config = dict(
    n_layer=11,
    d_model=384,
    n_experts=16,
    experts_per_token=2,
    d_expert=160,
    d_shared_expert=0,
    activation='relu',
    moe_layers=[0, 1, 2, 3, 4, 5, 6, 7, 8, 9, 10],
    router_score='softmax',
    normalize_top_k=True,
    routed_scale=1.0,
    balance_loss=0.00165,
    balance_bias=True,
    router_noise=0.1,
    router_bias=True,
    init_std_router=0.0114,
    lr_router=0.000507,
    n_head=6,
    n_kv_head=6,
    head_dim=64,
    vocab_size=10209,
    norm='layernorm',
    norm_place='pre',
    norm_eps=1e-05,
    positions='learned',
    qk_norm=False,
    attn_scale=0.125,
    tie_embeddings=True,
    parallel_block=False,
    init='normal',
    init_std_qkv=0.0227,
    init_std_o=0.00484,
    init_std_up=0.0227,
    init_std_down=0.00484,
    optimizer='adam_variant',
    lr=0.000701,
    beta1=0.9,
    beta2=0.95,
    weight_decay=0.19,
    lr_head=0.00699,
    grad_clip=1.0,
    warmup_steps=296,
    schedule='wsd',
    decay_fraction=0.298,
    decay_shape='linear',
    final_lr_fraction=0.05,
    batch_tokens=32768,
    seq_len=512,
    doc_mask=True,
    train_tokens=280800000,
    steps=8570,
    dataset='wikipedia_en',
)
Below are experts of layer 5 (counted from 0) of a mixture-of-experts language model. Rows are named router (the router's row for the expert), up (a neuron's input weights, with its number) and show model dimensions 256-319. Each number is 500 + 50 x the weight over its row's rms, rounded and kept within 0 to 999. Numbers have three digits each.
Before each expert's rows: "mostly gets" lists some tokens that are sent to it at least half of the time. This comes from a sample of Wikipedia text that the model never trained on.

# expert 13
mostly gets: ".", "s.", ").", ");", " =", ", but"
router:508380404508514461462489466537533547498475541564460590599490583561495466523537538498466487504544469523502430550533451419430429514506518349521439497563484479491439558489479516552511374516445458
up0:523519571455570538515501404508521585486513482439420549488448409512478452561389466508530516488476479489476522545512520507668428449372555534510510504471570467606503524467518489392536509420629433
up1:447497501549396405466533452474479485551584552493444541479545489545485444478483511468625498426476502485467464449496588515540470580489528470509553501468453492507440489453497513522436542517538472
up2:466440495588453551416484418543478493465520518470499601478494551502518484422401529413469543467523432548461464500558506469502442434455561516542539498453447536561498507540522528491460472465481512
up3:396462519477464506556508449459421505520433434568464387552566487459471517526562490527445463509538583547530473473437531498513536495582465517488506387467526592544477428477583363504535464528475534
up4:478430485429549500521537455475414441480414578552537525505430572379461492505485488488502501480479512565577421494461524486451508447518542496458542471481463476513480418493514522504542540598516510
up5:581534530496523561463422419535488471570482449494546478515518500572546451489466520475512508496602480453583512413503457471439425586531519476525604511564471375553530599585493456488495459460484544
up6:478475554445453435549564563510516545529409489426515519467500504466529543432503439435572563417465456554431518564498462540532519471490510477443556512507549519489537507596486528566400511448506543
up7:467518549552377617536475484499503458532434345509497406412491465449500514471542500442509465549582447514508475369447484564535471510534459525583563493481554401496503451515493445496457527502491512
up8:516470541393524539563488529525472529422482514537563402485404516516566493475451491498541478478500619527476575469491538523473585527467478446448539423486481556530492489604440493474449527527446548
up9:619453386585386597592496478512490433505582491484518546468576531543553475519530452460563539451489481561445555513475539557472469607522509570556540470466547489544568506580487546503511522358487596
up10:494476526520465494570439543515430544445510541545498507496502538583481456466461539449508533540452558513550556419418478492495498567478395505486508492486455489538518524485489479522506472562543465
up11:422469531536501479516481509467488564456497569496522370457442494437611512498500530492507543501593532606632538505477489501478502577433487528578401430577493513524556581469510434501522569643518454
up12:428475568514540436540473486472512628529489501441516384471471507555501414397527474430450501473560615517592513512443594455484585515483446475514486550424494544422516436606485466551507622477433486
up13:489523506529523531440454420449514528459561539588499468483540545522521481407504485456534394485564485423533456488540520454560478583570564501543507480488416497471452520478463441602573628498431518
up14:455424565469519491520541493478495492516550512535443498515398533514534485422486522491522490428455473568581546463510559463533446485387585546543565544488460547513569490488478477505471503575558401
up15:469539445517526566492619468454470593577526462463534495366550406564394567510456522490550526444445507458506463476556447531497525573489505427515474477443406507496435446491568482504445668535481416
up16:510473487543492406525478422407445504541531455498544498506448376414547441530530497493438514475619586573519420527501455566519508527503476551571521389495413433563514465531595433538534504512433521
up17:504503402553404542529541485522485472636438386516500511477433518550541505449546479464593535456520465514455426525531466528534565480466554504501478455476436525528506474577611453519509450537582505
up18:470524477470516564476515411526395483622529499546557468526474469546530427528319465498432472532474590527578487424487477548483518583501539447543562468500430423517450540587446429476444541613602401
up19:563490554515499423542493578476481493541351624438519438417566493473461446463557472489442509520558494467513431459423485398537542520567525647559520473415481461479480421471521483557524564425419478
up20:470491550505467503553509456508496508509521497493482546438522441484442420466506558529423512593531594558568483575466494535499537495440428507450501554474472430515560556507481530527435490506564487
up21:425466532468522482562530606455495501536483477475423486485555500493504571403474422447512418371503425534478629513398546447481600463495431513437502504553368493489466547536456492545583533502569477
up22:612417571532396553539438528436512482538593404486469474529450364538513419495455392482500459505522461550523587493553545468480448546525452571557467496459589502506542570512503455555379514405495471
up23:489497477431512445486573492504502393624538476500416516511470475566552488503480489483521446527546503506431558479572512474460450569537501513453494536461487478494507500504488479535564520448550528
up24:540525432588495554559475580522437438516459572514590527412585502475528421515490452475566447481532436567534467540433568476472497459484483610580522462482407573523472516493495491525574496469509479
up25:533514452622505530502432515519389631546467453589464483445513545408467528423493466430490488458577591444447489431468447438500535520401517494523509463482469501514484435554511495523495529487527375
up26:552446559452513519533436553506521461604515505590480500505427519502462540376519493534388505434519500492497532490608522480500591595511510489503525483542511499560534541525479486469545496436593534
up27:500489560550479519510435558527490489592458555485491552535483459427508458474465483473600495495517606467459535481513577520530525533539538505514584403517462439438448567454557549569493557491474495
up28:486583521458475492540445541505475482610516542488454625525552502525466495462590511427465545426422598571430506504539466437549516493432565477430582505519477553540485414484474562508545532467489442
up29:473428482499549598433519545465455510474484480587515448505444427514461467505448513524552432539534537576526452487504485554508534454515468511418505458404388605509448414506473395697525464500466468
up30:587543540498471502403454551413495493443545538489453431489547580478462494419470453488485429547420419427461425443499587493509565489596511522510416489499436513399529436495530426599610484445474465
up31:485558500605408534544528510498430468494554469534533514523545522498458508430450478456618487525578394525461561391508441519503586605537496455526396463541463431475439486560480567446517528489520616
up32:487441533502478514478609503499494577420534506494447492545485492510524565390420433469561503389492493457457537542536561511486592531557460451555448484484557554486560559465510508531499533528553457
up33:497483542549452543459569514484481559466495446513443496509462521490517509421478426458466486451454452446456528485594490455495549560537555437610431500490543504465579567494535514574494461563669501
up34:611427537592510541492431523444521526496505518455463480430610463443507513409494442468427536486480397561503524498482463452463518503449495577487364496516444525463519476445436452486588481567477538
up35:552475565548448526469583464518524537534534491575500477523519569497443538572431462474515515511511473501507487507522513512468516492526494515528420479474502376608562511519551442481526551465544377
up36:522512534433542458473431490462536504543518477494419540535480501470461452488535448447431475515435428447595512538468484408616544415372557464437447561480486508562478501551463601457500488416481522
up37:575499556467485501593455552537509490490502506531483539496483515536510522560530478478517499494559540525481520493414439588481529516504340457519531455530410401512513526529492483550485495491473561
up38:462507497552471509532472515552510438518465515461533518510448539497497448436453492457565560491520491476468528448485483531443473559460449526559533486523381457533474515520565417486491512529622459
up39:495501498593562541434425537439409510502461447560546481494532407480563463543532401529473507555501585499446483460431488462515518476484486485527400390501420532457466493533557423499511456536457511
up40:413496495593474515395594534401519506596513511493420536524480531497439427437521491478501459487483434476511579553521393441585558518582519467439544577461461431502483455492558472595530524525570471
up41:567467475548525459443451499520500531565557466517454519502541515453485430547552494451468519428491463557560394503502424492476543506511400523485530438497371537453508418538581470564478483560488443
up42:540476506525509573523547509522522435495328485465496500510535548509524499463511420440442525470531450563498551514576519464498514549521533502547464470491576504521598559501518494510445470597495544
up43:528459460559459481504436472521515478576451512624531541492483520455515459553378482487493521550485556576549480501504460524460510491511402477548499531536451456574524427548443439497499487642579512
up44:410521554555507500524570513495485577501490461520557541519598533499494530437580441476508522374533440592516436519512566512474621478562480500488520477432424507588455479534529429492521516472508496
up45:499462599518515473535491497505454592547483469475427528484564524536489548446391373429466447522487544572451492544378492465522461446572553462526514495451482481483441391472475484618501480588525391
up46:440442490587383465458464559460578472448507507526486510491532474481460517534504456500537502410499443571557445449455459530484519503439471513485507472542531438498538640442514477503477514505525516
up47:511474530440548548495486450495443497561557505604476364481450486563511545567375491510474567463453422543517464486458474520483515475492501451501445499531477435618512466568466402527527472455544452
up48:535447386470465527500552499550500435513535534521534489549535483503498567503415424477540506482526505471482458510543554549494559546450497421487427431525552556531548475513431505478498426541443478
up49:545489437518542577448434468516383545607651522625545447502491434597448371413513524463571492538572566490549501470483467398494414561438585544524549558466474463460522522584583559564427455520533458
up50:471481515521542591524393599482511524461498458528499451347500486501464563492491415445451445531598416589427569518500547407451518498459504573505463542483481651512522512512541513502617428405482504
up51:426437541504556460400467479482464544564536450555423466515476490513524524475449466506451510436456558538473534523413491443523434447518548463489435523493494416491538475458477509464487536485651398
up52:531539444538450526495512489546549508477557516514438498488431471616489424515429531521558452548507514468519509475580507601518495552451406455510540479385462425558486494555513495526507471435492480
up53:563509554536483541412457436515519536449605341483505571486474477482572420579449519446404509515459429410542617450559516460464448492504433477573450467490454487506545485556516425527569539498473529
up54:558536462543432514507472517549514565476529496544506490467424496523456606434470449424434393481462467563467506560494573413582521549440469534532508489514482519489513555555464554505468483460479484
up55:562482574453466549560458477494474560507439441432462437514451468407489598453499480435493528444590502582445502543522456387508479486484537516467524526536535616497481519496451528571463455473478541
up56:460479570537454563413490596512529610446570417502394449462486485417501526430472499434531481419434446574534579511442461469492479549525396551612386479506498499493514550413507480524467487455592493
up57:517443450547507580560575448435392471509542530569481488523432454537566402520532507515473539476612483539522513445494461457531466525546432490512392467418432538533507477574449424517518482627535524
up58:503527511503582488485548489484487551614487415617596537533458561451448516453439523478576498603558433497511487478532508528469514559501570503575478469557509447602455481530444422495470477502428456
up59:621568504394568507474501444499444492549436495462518528498455464487575514554501477458486518437491592489450569462501465523532460456414406556535360416513523530547441438570385464472440459596499540
up60:535480554493455473573478583496500644492440495478537447491429506587548563366493451438615505427454480534472576493491480479530473456426497494528533508404477448492491585501497525505414491522580479
up61:469439526566545470439516565440442520507558536589513497489512509395470512491492504486447378540522506497490455517432520489534484466573493470545442504454516498414536509457501464585452553461499428
up62:561502442610460506508450543460498522530450496507502547463405525523562491485534454457546493439517456412485516476450472480511487445410566414502381497476521526541502542650398615454408530422498501
up63:557583543476430524570504458495521479456541437501537469541460444526526587399538527495453514546566456505483496504509537409454542557557515575455515446518519538524503459475549498472502529459508533
up64:473488462552446517443526425420487518435487452441528468450437501526483593499511480421595463515498505484495462509483514457492477517554486563544566418479450512487471565543500509508565565503531511
up65:417492596430594494483504490464478570475515491595476491494440474533485472446493525486408472460556560520471518481398540468506510404512535414545402464527522493473502571490502451470513510471552460
up66:495503467532461520556503483483426521491462546538502465514398517451547395493432498458545449455469535480544421476499516516526501528511387531477517455442451542521484525596473408576492493534547510
up67:489529530487496512556522540485498546502504480472536552448583470465475551474493520452590567495543450558466527512419509541546550507411429457504500534507463460589523484500518466563499509538572466
up68:615496460467570550545497511484541496543500463558468452387505453474553401488539426432463448488503404508528501545465441461513384470497451486492523481532462534447491469451522457614462510508520517
up69:459528476486502496537492407507496523444376490468538489552424517567500489564476534481500525377529556420437434341424490586509536497476415513517552438501414474518466517496535478516515453519610518
up70:470447404559460530486522467513476528480516499466437508535520438566517551462550447466449480428533462552439452501459568517554521482458541522506551474465475549484427494496469544469473493448507511
up71:447499492541513477458593529471578605529491440416349560468480483569487507482481530481539522422423522533562549515467472536507483453431500473575479486501492527622499582447521464521441457481581513
up72:456554503543492564477485477425444499552560489506369559506496485442466452505529509454502491423543465394491533455457482447539470426475489446491522441504415494501480414550525494463545519400569546
up73:457419517514461460464512517448440565483445591550478522531537516490431436460621505493511494428597565558437431559444499436526490499535431471536501447532448481444542437470507583541519453507444499
up74:479427471568433518404514560405466514440529531467388453527461462506526364521505510471489481509457480501530495506472453448514433518554436514472465488519352472454486559458544497515534490572478465
up75:442489552530524522488441449409465449481420596500501582516564587462500478574548475487416525430588511515582449379388519477515602463519473481541569459406346544556442407511502476502604576584446559
up76:449387467489470439570488476546488504499424469440522498525459474425486536489585486481506515403509622465507471482452519538565554594633530670545553523465502590530467473563523481580545568496492526
up77:534469451535382438505426572407481479476456511468496521481480514521507510472544481431494445497483503480413496503448467549517531522451576468460523500485390492438499553530465565542485510515513600
up78:469529413415434503434504400473453495614466463517519459474514521473509549498447485527445488522538514447529545475639472454481497500519474524567494456549525420521487486577545396488527472507528429
up79:528492605542548558591527509519518531649522436605471505505514507390531492515469503499488529489470509480597517477479452549486476480502556504488353494527476504564478485525496434453461497564575462
up80:485472528431461445461500521483536581524547522585533539467466472462514498453403478468492416473410472457501492506500480431504559410427415454457377557479482384483530491571464538493526458550561491
up81:565557530485499502531535496499471519469546511564524495492640490403416480410437449455524500572454458422455586418479484509441556576440464502487512426503430483514503549511425544496535500411536500
up82:472485496486547484438472443419408587519538512492539446520474499486553486468522496423482539506628526490494408544609499459563525555463567611527475507515542553539546463538551483477429539479530431
up83:443454495461540516426591502454400492513513580642474479528447500452482463539486482530507485496391455541540468429473488513438476481547530416538363422488407465523540538461516413506569578539468402
up84:512533375574501503510535486460520479574403423539566533460447561551535485440537465497585482452584503530476439484490537534526463438450504442509424514491436494490532506570534457498476491541541508
up85:457487634516487489498566499486460591481512478526458373516460506460499523445493481472444471390520501572559569516386537456512468508541461479583466508526501530410553439487483468545535521483524481
up86:526404486492470449517524509525444542519414564516560408497427567499523536483545519506486451440537475468577298514492530438484523478546417566436515443537518478468540407503496489562574415498508481
up87:574460462550468473590462480442521486559495428439517410438479499502438401421511449473502514498425471489464496464561550490477585505507568472578485438539511498483512484503475466485430476501525629
up88:411416550489501490519468521489461492435427557567462544504548485507511461478527464515498498469655560560460536542437452491494541535526470509542528479492390568526473429546478499560588497586490565
up89:513455556420503543511561494468393532503444574562547486476397501426492513532503480495513475507505488518591452502453490414447501442482557460535373516506564452520432426602417445534448475587389525
up90:509415508500481494451519410400450470495402554542559501514395500549465527477484434436423346464479470481509477501498477484545552452526548487543395486479506510524470405530508457459526487591466539
up91:505527443475501528426523447472585506574581450485422471495505404608362556439488461442491432520559431446504506432463545498485511473549530402461580520476452502450474402515593537488565503474471527